{"n_layer": 9, "d_model": 256, "n_experts": 40, "experts_per_token": 8, "d_expert": 96, "d_shared_expert": 0, "activation": "reglu", "moe_layers": [0, 1, 2, 3, 4, 5, 6, 7, 8], "router_score": "softmax", "normalize_top_k": true, "routed_scale": 2.5, "balance_loss": 0.0192, "balance_bias": false, "n_groups": 4, "groups_per_token": 3, "init_std_router": 0.0283, "lr_router": 0.00102, "vocab_size": 22992, "norm": "rmsnorm", "norm_eps": 1e-06, "tie_embeddings": true, "optimizer": "soap_variant", "lr": 0.00412, "beta1": 0.95, "beta2": 0.95, "batch_tokens": [32768, 65536, 98304], "seq_len": 512, "train_tokens": 470700000, "steps": 7801, "dataset": "wikipedia_en"}
Below are experts of layer 3 (counted from 0) of a mixture-of-experts language model. Rows are named router (the router's row for the expert), gate (a neuron's input weights, with its number), up (a neuron's input weights, with its number) and show model dimensions 128-255. Each number is 128 + 32 x the weight over its row's rms, rounded and kept within 0 to 255. Numbers have three digits each.
After each expert's rows: "mostly gets" lists some tokens that are sent to it at least half of the time. This comes from a sample of Wikipedia text that the model never trained on.

# expert 19
router:129127131115110128145146157177167127110131112114088190162134090151220167133114105116108135082165104094114146136132081226183171096109144146187164153144105102167167146162107112114116123113169091077123085139096133159148138210138158133155115112166147115106119105142115157120122100092163121130112085094105138104149131099140120092187137123165159104136073132130131130148110100127112167118124
gate0:101110137116116116072106092127138063080096144177093148163211146148186149105148099137116112126131154096101135147125144094087163168102185149163070141065060139150113092105155137117039102115081146140121128166114127122133167099087105148146139194145076170071136134130145183148160153118150163088121165069145133110131088092155111162157156152119140107146136057081100148148161103081164067083126
up0:160152141120121073177147146133105113037142140102149091133126094167175147152170164173169118093117114153098082088056133165126165140110095208133115147143125012137092139108125150145042177144097102130124196137089177120131090125125098110175201135126112098096146116140164087136071082089061093128146100135125151094143135130148130136105138134134117077084106133152073121084101099078140124083098
gate1:177095140138127157080151124100118208120114115147138132126138175105167137184100135120135085130085124132151127071115126152140165115155129124135093139068149156170166062118098135137138144127201089120119149109157116116137144133157113128180148135202187118159154121187123124086158144131109124077120090174102060117138123082092181101144193150118128136112148196128041119102127143080151102068117
up1:105140183091155157135059143153165138141153167117117134128057088162137169143064123107102098148184099103122156182139112151089124124146163121151137135135188106120070147103108187133136151155120169130092157078199132151118136070087091175160112098136128098140155126179166182061124115152140089101136127176195091095123146126112132134070096143120122196119163149161172177095151117129161124095165
gate2:119145167190160107173168144126124095105049201138130146144123079126153125148129126081103105155097105136138168159156114146143148122098121151116122173154128076188087137085135121136161145099086142191121132107132141170097133192106115163166135135129145091133101122040158044146123119106140116141084169160181105073165083100107117188161149137102077173182078120109114109121180072136119086090118
up2:183104106117124118175187099143101141189142102150196176130138071143115111173186084092154195178086100157150106164159130080182122154126120069131135098138141124191109119111091203129144181090151113154145193144062136165122175119111090142077165110092119138078084149175082125122083116138113096149120131089081167179115138174180113136122143135207102160132118073155131137150158148182187121122148
gate3:071108147149109182087159102138183144132149075163117143136142158124148148138172114198102148158166082037120089121146136094131114141111155161135180096130138104134149141115170069138119070129134088155129112175061162154143183129104112118143097114166181125153121078098154165118182170129180109159134104132214112132158164093154120095164161154188083159119052099094157141136078114117099125126128
up3:063100136118167145153085091112157106122092110169127137162069153150194165120091141108100143037164105154131145134166100134119106127111163096097099138114171128143089134151152145121121110080138076134086052186188091091116146149157157162140077127130126100158139131131088112156157108187152169201191075155109111134138212171148087094183117147171160104137061116101099116095137089133113112183124
gate4:136047080134207116115118146148115068066130194155101167065135135130159164105205077109089137113163180137119156121140161116096151162155125100105136161118142131111195103147163138106150093141148105107161108038153111127160147135139131135096123058138131104107129081126140079091112095075183074122089162079123153116114083153130123094149077142162093096100104059143151105151216077087141120096123
up4:120202140148193125158121120174138094136163143129146151172118157141092095128127197139126180127095077138092161111100174109088170093120166172143117153055062091106115178104186035156079096137152117080114146135124091148102146119149140123080148123117187079118158143172145108118145156107131101173138100147116138081111135152149146136062136180109101121147144176161072164085097131118147140106133
gate5:106088193133154126105106107140093123181168143121156089049096113137116156158153105096162157195111152048140083142150110178131162103113222138079143140099109082109132167143189162171177148093057084092069098098159146137113143113088177092120158087146050122112122075102163178195154144132129139162171141123126080142120126169073112154144179099130133089103130130096103122116086163120128084094195
up5:115142131136187139060131075139231161179100203087114126184141069185195088056107115114117098124138155087101129118108135073184141160122131096113147096152179066048106107138078089081069168155115132081081147161135156143091123111091092140135151149130161157155147169102146175133147153093159119140119150123074105163132140104186103140144097188128130175143172139118055146123102092144127135201110
gate6:148174098113107101082137091146113152136135135176120187098082066110194086139175169154132174151140111128143155149123133165079173123135165152137116177136124143172096110098140106085136071083119078098116101155117112089103098183128159101135036128177115177103103114143099150192124149145147158142110122078143131166104212142142160079116167158157094146078170123070114148163106108145144143155160
up6:102123131192113094170105119188138177081107134155111169207111091142102125086138076126113151134163159137148135159108169156137179137125116152128183167150163198145119115089147144140145143101111129096171136148132150123119160124134172092151079093134128111117091076103114161175095150102124101155088135117149137116117155101133110086140197159169073162077144113144155115109171093098095113143097
gate7:150149137116126154111129115129162159139114118112113196137144104133120113105144127073164167179051150154120046109132107088122130137131199164206074118130158131129172127138181122155136171143121041141120121180141143134157255112094133122225119117170165087097158109150137106136095131239174209111131149106121134117118110097127075132104153138147126110115110136081130152128059106099137166142099
up7:152157187129132104136155167132111110132155128155179081140112102129204112043131095161172103184058092125100130145160179055117110116152074165131155123191146195100054164122152133102133127088133148080159198110128153158168137143134124142116155105104128122118120149148123094146118153104149117069149142145165118151141131132079140090142149124181100158135171135142112108113103140137126089133106
mostly gets: " John", " George", " El", " James", " William", " Z"

# expert 35
router:112099147164125134159167131113127105138149067106124176190150127092148169156108101161111141075164094074137123137082122235159172112101164137186155184138139114124167144135111094116160058114146143063100066137103147151087125187082108074115117097145098113150120114212095186107107079057137063123144151130118116092125089080147144100184112118137133130125149146103139110149135120103132165069152
gate0:164169163099076146122128083099144110124119093169121107110122128126180135167089097212121117125205073113111164078086098107103100089151196146112149113093112190152066115108123126090183102114145155142112210138164113180119136131105108134084120135165137107077138107135173137124104088134077103125099123190069125109103121102118150088130113150076137146118063134160146142161120162111127144156170
up0:120092181112215141150100124129062160096134077154163102189168187132100148168128139108193076128089152145115084161174169125113120151088092143187116158148106163130171110148065123120153088111114133116128133079163111160123072121110089150134121172181091143121066110153092114115126131151095132148114146080111106141128147185126173184141125160101158116165073108167133162052168150158159115098183
gate1:135118142130142116153108130101137105093027145171114134166116132088101111143159056132107122172125101085096125163065095127123115109137085114147174169133122138141129134063191111108105115093202151108122158171124141133134084130090097078124081111097179164118089091120152078136078134129120039093131113151127161148117108112126124091103139130117124134129081084139150105178081130109070134138206
up1:156089169101146138193219104132113130116128114121090129146195142095132129115159133134114192090159135082124098178180149135154102156127206141151070121138140135147124169133191181177087164143081132102102082092137091115106136102085140092114143153132096139086158117120129166108106119098130129095129125088100140134143138117155079113179154167154147133164134195119116143102108161110109101160197
gate2:066130118149160067173135112146099121160114111146127147080171140097141151078151095096151099180101144149177122091116125125130149156079151124157160140116107138148132071121137149181069138131136138145095138102100092132150108125116106089146178146069168152190143142144140172140136038133099080132115115129106109112142131122140127110119130127142102109142211094162058117121171183115128076140136
up2:114118111102050128172153161131141098147134130091144126076168168136089093162125158127161086096104146117150162075177202122152124154152113119154091150161155112161104167094100116104129130114172129074113167151160114113174084082170177080146119220119104056057124102194140162108166111130123169134166077174091097172117103121108151156060114111113141149152124164148150107150105143145113130110111
gate3:130078149136119170155148054169103083129050137111125131150156149091171138122089168144166164199162130111158112092175129098143113155086093111150114163089178168150172133203125084094061148137134153187160187137111170111131172104151068197125115076122109155092083180130166145055148130112110149116153155123144153163192097122158169103133144129106111098064050081096177151141078204061142140180144
up3:134135206091119109088102160197182154109144125086157104139058128153148125132150114148127111058143106121104132132119116105153148082069081115131106137176117127127066115106107122153094123191119159121150154102158099172142116105187144158098157147087111141144090148166125088117072156136067098139087170206159099143143178169129103089186105096135131142097156135129091116107074156118098110164179
gate4:164181081114123106183197098130130063114208112107103138111125192115115142094146137199054160213158168084178170113146123143126154120121164141094095111109070161143193105146158141180070100106122133108111165093102146109162163130146165094139165157183108159152152107163106107056194104125118131097130143105118168125143106124128157087112179121122144149134125100158111171144171163189156112155147
up4:113038097090152152103140116088134134116075108152159110128102130132174158109130099154074113215131097102179155114134153067156144125149075155133104100150106088119131135103155071091132096106149172136159137064103138074173158128094148080182130091132093159131147147163050190115111153134132086138198135102117123099149170150099095093137091150121198088092226120145137164114095103105178126105106
gate5:116140158094177163136120150121083136147078160143083160170109145129099123150190089133128101139109110128196140104090158150161118064192113163108134142128102123174184087077183158104130134125088158115125094122087141173148156069089110137128111124110153038171133110153111142158094088160142093062148117163133116141071132122103193115121072139080124149067117082126189168132123121145134108122103
up5:081113135164162098143130192100113133087136079113125116197190116115102163126118127110139139087127132160135177173141157149120190179204139083154131139148129159064130151172086143107134113153142089116163133153126168146153130142128089079085103161081113152111185122141141154148223120098142188083107152133169145155135176134063160080132139130109181068188080081121162180170232173142186157105100
gate6:113165139109088164134117123149100141094163128206144134123155043087135176090175073174168146105117134086098097098151153125082152141166130124128115150195175088141121140096140075105122117094113123162126115158149121176099127111158126066081116165180083183153132108128096133130123138114166118129123091158179080142168190136149092076161108090068105187182147032131095124140118129105126092155176
up6:130167073110132101091103157154168152150089112175163137080150144131149127138084132122116141131151224123122117106112128128107093132170081198162137078104123147047090155130102115136131123142163136106090131120086099168151098098164136132145072075160172100177141149112160097095076151160157148072143100095072129096115130139144131133099086103142153185174114145139122117143159131051097131137097
gate7:170117117083088118111144093148074080191067129082103101134159098044132087116077114198086144143108188109117150099160118152113093177159111169116053190184149126131186116116078158105099097114159102167069169100148023122136174129108165111180094106150180088127178104144116161118136130073139128171136096114132081172082155066170146098104123207101177083160053116091168089159171101146151112157146
up7:125124145101196162087128173162108120071078120169139139173191121194154093099130112111137157120108126170144093110100143110109117103129099071131124049088122084149160075075117110162133113120123170091207132125142135129118084114074102159122139115137157110085155109119133118120070157154138078109164081182167123096163105061155132162103175149128116130151146118129146158168104153083086155119106
mostly gets: " John", " George", " James", "ley", " William", "″N"

# expert 33
router:129065094187122165112074120089115075085151143113118110107173099114121145139105175175128084144100114205138169139166186174069095090059145158062120179166181095169156127129123122090161091088127103096104197141104138168103110099107126072140107139087122166134123062106125143124159132144127120100112158089114156087125190160146154156115143101172136136111058119144137148089184131148111145130139
gate0:127122139117084130113108115100095132111160161103152142166094139086097194172108073157136196155156172153141119092136103153156158109135075108109170179149135127077128093152098150138138127091148131121103112168078080120127119063058158113137097174138117131101105188136141125107095158089129131212139079105099151124130170109098082093086118144140085143153137184107116097072114192149138051086109
up0:107150132135164152079089065099149102147152062144110104117177129093114093107152134063155165148102116072151113125144106134142178136157142108113173125128154142139126168104120100089064105141145107088093142067133091075117128091153117062106099060121086148149112192145149133147113124118088140112159090138050128167130128126105162167134188115098074113169106140149129134125185107159133129174107
gate1:099151101152191137154113099136147149103102132095109113139153133102122100134114138139122112069139121131140126130146133120120118137174124130170150121121080141161129112123109122107124100155146152138152117105133179107068137109097156109163076136147173114080164057101106199178165123075100127057133176026153179089112132111155149119082133133145193146170046159170178105204151184150091095143160
up1:059127168140133130137087127084068096095111107136123107126117097155077066092126137144087148122122139147125124132088157098130057122042090072177096111099104076102102123169103075144130168119102162117137148085165112114071140148101104166120133164144136085206162158170123154088152133166132165122131094106094138137155120166170137119127139131181076083138065140069106140115112191100136135097134
gate2:133054129122132162099099157123115187113130111090172169136108155133116136128143113142138090154134127123163179132177152067115123108139086156113141079162086150194093098097146171092171095145145146153142122130070118097069065165101102109139140127054124107125089123074125120088135113194176060127119072150099076096154127112175118125096089072089129168098106096138124180184126169120156162152207
up2:181094081099123100141126123124117107121142064112168152208138083134137134124144123148093117071165136184129125094064101134126146096139135116090115125155119124126088109116129163121068120075152122134100120135110103154138132148123094196038162109174160127122097082136113138130130140140129169183149175171141115117143054148072063147151173187148186163115103185129103105134134098149151137135114
gate3:149131146094057129121136129084158144136083116122092113129071112128109217174183110118161167076080136134153180124120088179156112100193100147105106162129164157081144141128153108093107143129122109131130140152148171119053114108088118142101125188215137143052128147102127158124159176092168142142178157119084144135133123132149163089115100130163153174153104064105113142097165192099165139101068
up3:120166156129153132147105087152149129138083171114088167118179008154129118106099144166150107082117079177183115147152131127084140121102116077177171162098177172108129092154133120122060132106115147119116124139211136089109115150155137117137078113116173140165121136094131139107101119090183069097103118103153130128086155084159142173074099121124111090152120121119107175174123158144137115138155
gate4:170160155114123115128112154124127180098140103101094070102114167148081156070187144152097094159136149144137141123174121123077153165096128087138159164187145169164148092112154138114128124077127062074057093141121111142207148102089134128107131177109137141146088118095132152056074093141117148166100148146158084085070175166086144098116093148123080150107111110103159169076154140095128140155130
up4:157128091064103094083091096159080122213130060086108154129106123124124125125122081080091140126122142115141124161054104148195129156122117142090111112082149173163142172138141109107162118176130158051099131111164127142042167084092089143175139169104112121174094050090156183114127109138123128180149108095139115168120067152086135125187182152125173119131111133113083119098135102184190140154075
gate5:135128135104152176170089129091086068036144094094156107089104143098120087159124158123183139147194111128110090149147132147165176076132116129078138124153118116142149096120132134124166133055130072127178159125136132134096090169135067142149177149102113114102180060156135130137116111162108098111116133135141156134122131160154108143100151126170141111149154132110132171090101133159127090093108
up5:087171133126117131109085136129076127102119101149147115143116112105087146100126135133102113184123135085129130098085095187085128176115147135092113150102128133086088209158098161100110103133102080141124167135094103125096133126120141115106093122172119106137099135154125146132095085095085195148128168119186082075072163179128061100136125051087123154119123146212123108160038198099105158202160
gate6:114057125121145169132087097159124120163104078130134178107193131116059110120142133173122112122151078131130100112133133103126065148090163139129097199111138114102133128128140106138215119147119098144137152161110162124146153139120163149108168128104117127115106067075146110164150182116054152086157133147159108106130135155193074155086166067117108187100066074181085146142115175185113193172140
up6:089077118106089131020138128120152095092161139111076149131079133082117089166140120145166174131154107067153198123149143135137134119147191174111143158174150133115155151133070103107081113133116101085221100060174083152119099167149112127099097108105123155161159123094057081082145124132116154090141081154182049169123136155125132104109069134122149165123087155091142124120158125140138158154105
gate7:149143163160133122100176099113124165202144173113061118125127087121155135158165123074085150103164114110104156133092135101149088050121081137145120147072134137126132188073095177102117103051138065094110146117122136077123084123092177112143128119079117096150106089110112140113170187190162158104172143141119142148146156134135100147095087148111081150083123136123072166147065093161155164114079
up7:194116095134151124114147173131136155107099106085119146059154086112121117118092131107096143124095142103072100135184186096083188070143110097165160128061170107100070139124104161139113120089126103161076150052121126147132115095132098111215168134123123136142107158088107172132082098203094173178143131155119165074116111120114134105098079105155143112175198133117133142105142102152126132171138
mostly gets: "9", "0", "8", "3", "7", "5"

# expert 34
router:094098162155156173121049110090133140138126125138138115115188135089119062098142183189106080166110161194184118154143181187134096122119152131074129125139214191143098176164120142125123153122088167133135202116128128166089129138108139084157113145081118133120158112068136134115094164150103119153075156166134153150139136153175141112099143108147116090023082160129132181086173100132092118150143
gate0:176149135155147096116127145062136100175128085110136158099164135145134116100118105099174155125149180108138159171139032129080109097103129135119119142151123110136154128081084156133144124073066168131134135114169143153142139095051139160109181142115133132071218101067136165158100080116166163162151138136118086087102064123119122146127175116156168151142088128124118167128145095103040094100128
up0:088118089151116084130112154089155153147078075131169178158190132155108136119153112124071118110143166114134169146130156128110115120132068150113142122126127170075141134140114097127119165132133158180171152113162141037116085127069116154119154115142081109088120134114126122189166132112141095161174100130117125131173147101111154191074153107127106154145107116160198164107101131115151140140095
gate1:151175158142115122155176118100179104090134060117149115117131142072119047102130167138144126095146127126081119099097166108122134104094084128072162198144120137152144126148170105046113092094185173117144110125142150136146138135140107140129119133136153167140059180118087175168105166175080154104122073126159130165147117067085097132144113145060153124105089160119108176126113158192102153118168
up1:160129164183121090132084078132125119162129130115144154111188074119142155185143152084169110073115127138105044148177086166125142200080133103133187127097165126151159149139171204139166073113145124113101155115089161179092104103085163121106146179104102142081121187135122145099144156164113106074139084074072126113123111137143128140126124147112083120105140076143203089121153076098131113056113
gate2:098130129154133159125136146097086138133098117091127173123120161090103125109110107144167148123175109128141171134192112141161100107146164117159122137110093140132143144143115084088101082153118074139127115100126139086120071113056156144150085139121095079156058095112105144144146133176176083107084153143177177210096106150093136107167124083180156139099020164149204153097150141142155181109182
up2:141160174163140153118109140149187129177089115150141200132110114162113117096110150060112117147067145104098152104098147124111145088152116132157065189178111084150091149118153091109059172158139127121137151165104136094198156136206084162096141116153142103093143178174165098164179141126151122108170087102146126116131119114134130134071057111144139161197129121167167115176146131146199116156117
gate3:124101060192089087069156096117117099122119162124103123174137133158093107148154118148128150100134184108185090115130172142122124127147163126158116136121106145159128095118141095186125155135089139137112151108103130081142163100181129107117086127119091141120151180108124110131069149100116159076125148165140167118167139132148156123110146097110125113171140156129086164084098208115069169111071
up3:083138182113073111116135070130101132076109103151174063164106147130116184127166103155111096126085101163043094096115150176146082143112122170128127148178138182131132095075118136067179121193127150115153116140112121171148138051102110090156187119146186156134087181139096082202154149091071085135122111093130113141110145110101199111149131129140163134158114105132131130149133082058140141132128
gate4:179102120171116087151079131083149138091118127145119135098142110104136176182185120097125102132068091125202160125119185126149121147081088106124132114102147135076170165157122080173079135154102136111174152068153126115103136118152109122144197067095090145080100158150099098158133103168119165166189124116113100154152100123076131151117097113146109086159118097080103148115177145178108153128160
up4:112107132166135123105121153107133121107155150118124148181083097113145130165096133092090175115166088098152125168131137125167187142091127106154168133110127067181195094106133169149139070103130142117119079100143136094093177131154113140118096097068158136028181154094117184123086117168118087095174132126134121118081125087106167111102128091117130170211119166100208154166091147142133124131064
gate5:093068137110140175072104135107133152084160096151149121102133166126116114160089132111064069177115185129113125102119136164145109187133123137097125106151101177112112102221096069133196151078129084105172155100157145130104132100181066088110138059119132117095082098108113117121111172131181147136169152171156122101168110180093094137116075118085172100136142147101096093112085087086137093091128
up5:102062089144091163104130116087142130061107146167100145116196138127136094076151133136120070149081087104094133138104140204167169149147084143149104154135132132110167160077111105163067185113153186081189123162134084139129097122165121090174110144132111072156059125147140130112143119111102153084129103088111082126122148135130102091116140097172116153161171122137092098238104140106158098143163
gate6:112140206176124148160150095124177181052210157122161125162087144137083159073131137109192125123140088128123054103175192117121106145167093096147140031116130112110076100163124138125197120126102072145089161120167119090089163106124095104182134115176109102150087075155132131089087171129103121147098152113125149149133117107108109150140177097156134080133101094147122097107127107118109176147098
up6:140151122151096106127160132111120140093163076203132160093149219147154130129139144086113111120094111114171156171125148101118086113160103119167099160165115143168130108122133060161147188164089153141120076120138128162136128108177112140179176156105144160124154091023153154156128113118136104148237112096102142095134127107164100098151153086144053160135150092192098073135084161128081200116105
gate7:049155107092116093137058112128166103195110084111111146191122084089151159143110122111122061134168092155163155150115168149044099154099128104064134109183109135155076183146156107113171193123130113158142158171107097149160161126082145154085154104240086089099192151103118091149146080125110134136152101146117138144124117111133184110135149143126158194129084126073134104086173111136154110118102
up7:151124109222188118159116138141125151172089154084131073053089143131135044139164145103111143103115175123161112157122140108153094128095134127153072106075126147123138120111100164128103164093116117158145088112096123119169111173171189158132117076076121158054133139111129140135137177126095152151117164120160138112143161172102085133130100084124114115150145202113068148072050113094128175111127
mostly gets: " January", " November", " September", " October", " July", " April"

# expert 36
router:135083127148151117094141180111129145105127133085132150115144128106152092137102166131100079080147040116137102076107140193158175144096120135146168168148086110177175132060098094177165115131157129201125091147130164127109163101132099152147124148149101114140153123124111154142117040190076100100122116134150135127122166126154166112182054085139125136140095149125123073160170152123123148115148
gate0:132076118171110098144108130086132123086126191159101167090119070106107160162133065059113103117169116119145137103092182166096149138104129126112131134165171125149118103166166110087134114107098114145142138158154142126152129200029207113114100074149044131110068189112134086159083126111122116146075173171185110113177131123119110146051087042115076132147068114125136082165106160149138106131127
up0:172096160154074083127112111138102152102113148136139148131139094129084179091094100114114166196157160157146185095143131183147100143109165050078128200134106179103071156025189083155070121179162119206175080066107121137094121106063073103148112128145107141157125113120159082111090096097108052146083151090151165093110138110103187118085149148110106151146140138108103168064122048122102140126116
gate1:147105173124134172139135122130168133086111135139174132163107153168129101146117155116121108080103098138103212137154181126171060116118130132105144107144114136081121130112126184120101160121137109125130134119090142120116161144089098089163085121182052048106009150149145117121092145168161054164132080098092117099124169134110110154165083142105176192083056101142181111141136126106117096136144
up1:130139066121154084081116111099138126138088192109135127107127107192125110159088139080159109151106143096123110159099071087121132094102106150157112064128168144113103146135149133127129132112163074082132068122210168214102129108189131157158148100097145139138108193133129107148107169092122180173137121081148206110123098127165118116168132071153122144108122096081189147136133132072116111097112
gate2:180125066113147184127118118112091127087137120143136127085129122031100163130151114093131094095112115159115169147112141125127069177061156134167142115178123100092150084084150032192185115059147045127070103085136074120108075187131159174156180115067165097102061086136134158132147154128128159160138092084118139144082129164152103168128076090119147147175146153147141133095183124151137147114141
up2:095172115106134160066122127103129158118089103093105161077127140124122139134169177141148049150097140111142097160111105133065188115170158092107161094158122218099128108091112125040029137160151162129099166134100111134141141145104135109150152162090146163107143102112098161181141089142133114160131106143175115098092111121107104183126124206149152131141089148104156090073042089154149131105086
gate3:163133194132095150107094094171135140123154181135101129107081111116121094172157167181163119200154161142099131133187106123129110123166158148122097079090142089166118100113150090086121095078161132152114081128163141071181152140152162132102097097143102099112196143091178122097131115103059093145168114155157177115165088150076128155098107066077173094124067171141094157136144139139203115137137
up3:091132140145175177107159110153168120188024188110160095163128127139107080145131116108139152101173027140137138117082139118132165175101112077176110167125125138145097169141105050120124122164112181152100144064117127104135103101097124098090099166106098134204160174106126110141123120140146106078095119103047104155072119092171176080092189130222132114100157154133137128157076120108154153126131
gate4:169164127112093101124160146130128102095047054158117084049150084141084117127087179104118072158105063109081138072224139115193106130126178121107119112146111137100117152087139146156158122114156143142193140141156194134089085136150157204107131196128118112144086094109107075121181136094133201123094105052130119137086073123153156092109135081156044105120169141138114150143129152091120114130143
up4:111097100078085124114119149124134112132121165093174112144140117107113124129183153093155202117134095152098128065137166115183073057090166114131095114102147146156136066103099153167107084085140123137187145117167123119088138166112103129159135076146181156153119072058160152095117164123121132121113088110083117064154100166135137160143127125176073142098154128130134111128094121151120118162135
gate5:167157201182107124123135146127102157084052084101119159075148124115134089075079137093117132130149135115098148120153140156124182163053081148109119173123066098165128130086076083137115111146137071151153110153128181170114126108167122141118142162114143092137083131140094164161149107107185116130150070132200114079135129177165114178059112120176134173077099139155119141088184139163146143097147
up5:092099097149137135141140113123142113098115190104098177134087141106147112129135114080157088207102154102194087138090097158130172171105136141089090150128144079157053145108090141082127083114146094108169151159084094162100080083136131112137078167155109146119110176084104103117136109132122095142136158114190091133110116095104126161142067169106069148093093139136147091086117165153113125152129
gate6:138090101159166038090146135139102179150150153118105097130179158122099090188095156118174123143086125156155151156149121109080117147084091136112110181146143070119150091063073137126145103139155120174154176068141117071118137174128123136172184146184184062127109113084132136106055050158093106148133158164160111174173128154124131101138162132132227084170156100106156157109160146141133096194127
up6:155169095134126156135137171139098123115107172150158142092093091106126159165130125131095116166119152156133110095176083117191109144127119144171132113114173163112106090081116091147095134186112148160147138087154090136093150136124151129149161122161127156133156232103140151107128121116163177090100196165130131129195135154121072143102120138197095134114161135149193138131159070126157109091157
gate7:093142114135170114103103081105092104096137135137131149091141121133151143137164165134153102171151108144134148116102147159215151121157100127159146081103139148091170188121109124195121118126085085144135153174108120107131134133068130136116085130141137079142102173174168160131111090079064187103072128116126114063124130108087218116160121150110086154180099112088137140154130102093121113141164
up7:162078140117092111125148141096100110079118102110126129144168129139099136127087125108127101162088134109115136139150120121137130201138108158157122129171137089136104161117107139146200175129111123155117128182123161143112142198109067143170109148116121205189155172081146110164130107131075113127091108127123136098139113147160090110096179102147203127179103076103085124059193103117106054119165
mostly gets: "v", "av", "oc", "ig", "ac", "ov"

# expert 5
router:105111199134068171124141130127126155134125162137153156129192041125095192161103098064112094148101078135151107151126129181167168151144147131197144150134062103125141068122113170155141084157139097113125083113094155121134099147106133119137141164141145118117158118064106185138190128139173076106150170182122153176174158058088125114128146155085097086142053137084099090113105079128073136072142
gate0:110158087142110127153136165132162129108159176111156115067165107183084117144137158114134185135163186086080114112120145164050112131184131163110136165071119108129161143064157139158153095148145098117088121167185125117102161121150106126099162177121117098092152162096103132124173097201133136157134174098090092154161091151130171155157143098150163144063079148107106141059110124133095144235161
up0:122100178107120151080135125123158168128095145090122158153097171136136123126158118133186163153108193176207142160119087121120086213165142105089088066108155139161133102143135153092077140067120173097126073149094100118148126140104093140122098135082160114116110152139108173158177170113200160157087125180137101152148159149170133123151178220144117162116141098088108152168172086109078119114118
gate1:148124157105122144130172109094086092099137110160080134113108158151149161221148148179095098118121157128164115134097111110179125106164131138111071136152111134147112158128130126166139081076105134131175172130151082116138114145135146086163079133115094112087132144118151105148061111120157129123141101070153145162163143168118103164120080088114033084117159124131146068149138153103086158177079
up1:162145145138091073136113110144122129106081067121105156132110115117118117137125104107140089127168157171129070146125120181055132121163169081166086162113181117154157149091140118093097169169172194151069138126169129135077141166149132131141098103103146111108093191155126085146120122171110177204118155093141146129121163169162104197069126082088060148152112104147112157085128136151145095109176
gate2:063109158155136041110110166155125128148135115110185103118125184120165081100065135095150095105120167138160105168093165070138113118107151073161133129148100128111104131119121127061096089161152135162177124116159175117152153162204163165195125142075144133157160094127115164165192109165151172152128112124088088138133127069090147084147121159127139173141121032116142100109093079155144111071156
up2:151181114101144168121107145122123123127135109152102115134184162136184153148178119109170132127096088119141139162131117157117156135134117094172074121069132127104142108108047128121129101194118156151170140100164179108070122118177155198168181087091077131153200163158131107117137105174107063116143149150088179127187115117168158093159166081093131159141145147154151169056103115120142104150154
gate3:125134126150152182168130127090088167127109153164161151107198093135113136159138088172100073076094116134147085148164126142061126114179163090150109074158177098093154096105098126172169127154138136173104147167161078132156132148119155110113131165116133090112116091144109165135095162152094126113119142194194136136150156055176082130167116148117154117082078131145111155158143174177172132079100
up3:116135218121099095105122112094118172085120101075144176108135095099090165156182062174107087141196157172157231147151140098072145125175142109094189118178106089111190159060140142176118090114137071168160071109138134134182150125144134116107161139136172140114085213112145087107134130134129124140134163186145087084107132182134139091151129134071073092126088130134101126138100171119104096117133
gate4:077106181115110156137145175186120084115120145167122118130101165129063211143177121119145144121161133096115111119155125140118173123173139141092138185142076119091129141120111152099162073097166104136166199144133089144095105117172171108170136154121149135158104062068086104101151122092143107087188156163133165150120109132089113133107104141180129161060158115080080050093111099161151136016092
up4:120193201191214135150101129145126167131148107048112176134154089108133137088111131115127164108117151139128130177099127164108156172137153103091167100099148150146180145146128139178165110098161146117149172112129120108142095115104144106144139121104104140154086179130091142169124097145133181118103152132047116118100109119138187107059130114179141109106168103129030150093144110174090160139097
gate5:167136154150126139113148136168110135154103093128088128097141106082156130110099122112081109080181135162093086128118127148170098177109195191206114167152132075164170121147128129179100142199113134078115188105149163118161146171163153173135093108115138144103087133119124124144147066179120150130153149170107170138178163087134116125161108081184146104163097140136099139103076129175172129135160
up5:102077156082183101100123144132166098104138123112151096122144105164146138078124179149153151115123161159069128159121124085122126180124088165170128096099096120084154118133078094086099176118138038126118102107162168184085157152146158074143128147108162124154154125128088166123110136140183150125083117151178129129122112173144185119062071107130107140149136123114079104197143166183136153107125
gate6:120113140145120107147150134133177151131092134129098111085141165150110123134078084132177135083117133156111103142116084150135165083110147113149185106121165135072153135079129205166157116109171138145128110085136163137149129116156078125102158066182098153146163135155158112092118189164107121103140169129146162164134163100214104191100103095103120145106036149100083160187102082101114081139154
up6:122095141127144126142185102141099101109123141156161119109066136150136128132158132125106125105097102077209160117156153159081126135099188112130110129043140147087104098168109141151134110093156222110129099081092147100091124134173140091158151123043147201066155116099171139146134151109000113172102127080124074107133176118105143107109111141114136108102140176123155165087128139158132113149107
gate7:095117148089096104083199151121120079099090123140110112158097123148119168133123096174058150126158082089079112086068126188150179149080106127171075163178104101064150138082151153116127139035132170083114130126097131166181095094130122128129129074162124121196072125134149112124141111090079135117149141137088132136184178115098162139095195147078135170133108163131115106161182111131127112115162
up7:162042094127121133122078158181133133168129127118132101164129084210072142126122099115138112099137163145125156139128113117099116127097133144124146132132114114138018119120136111081115157122103102124102139096169167175184118129206164181170100158123120143112141155104141129181113085164150100131145057118162103145156186177156159129174128054114110176116116142114121118167190126132101121118144
mostly gets: " B", " G", " K", " M", " V", " C"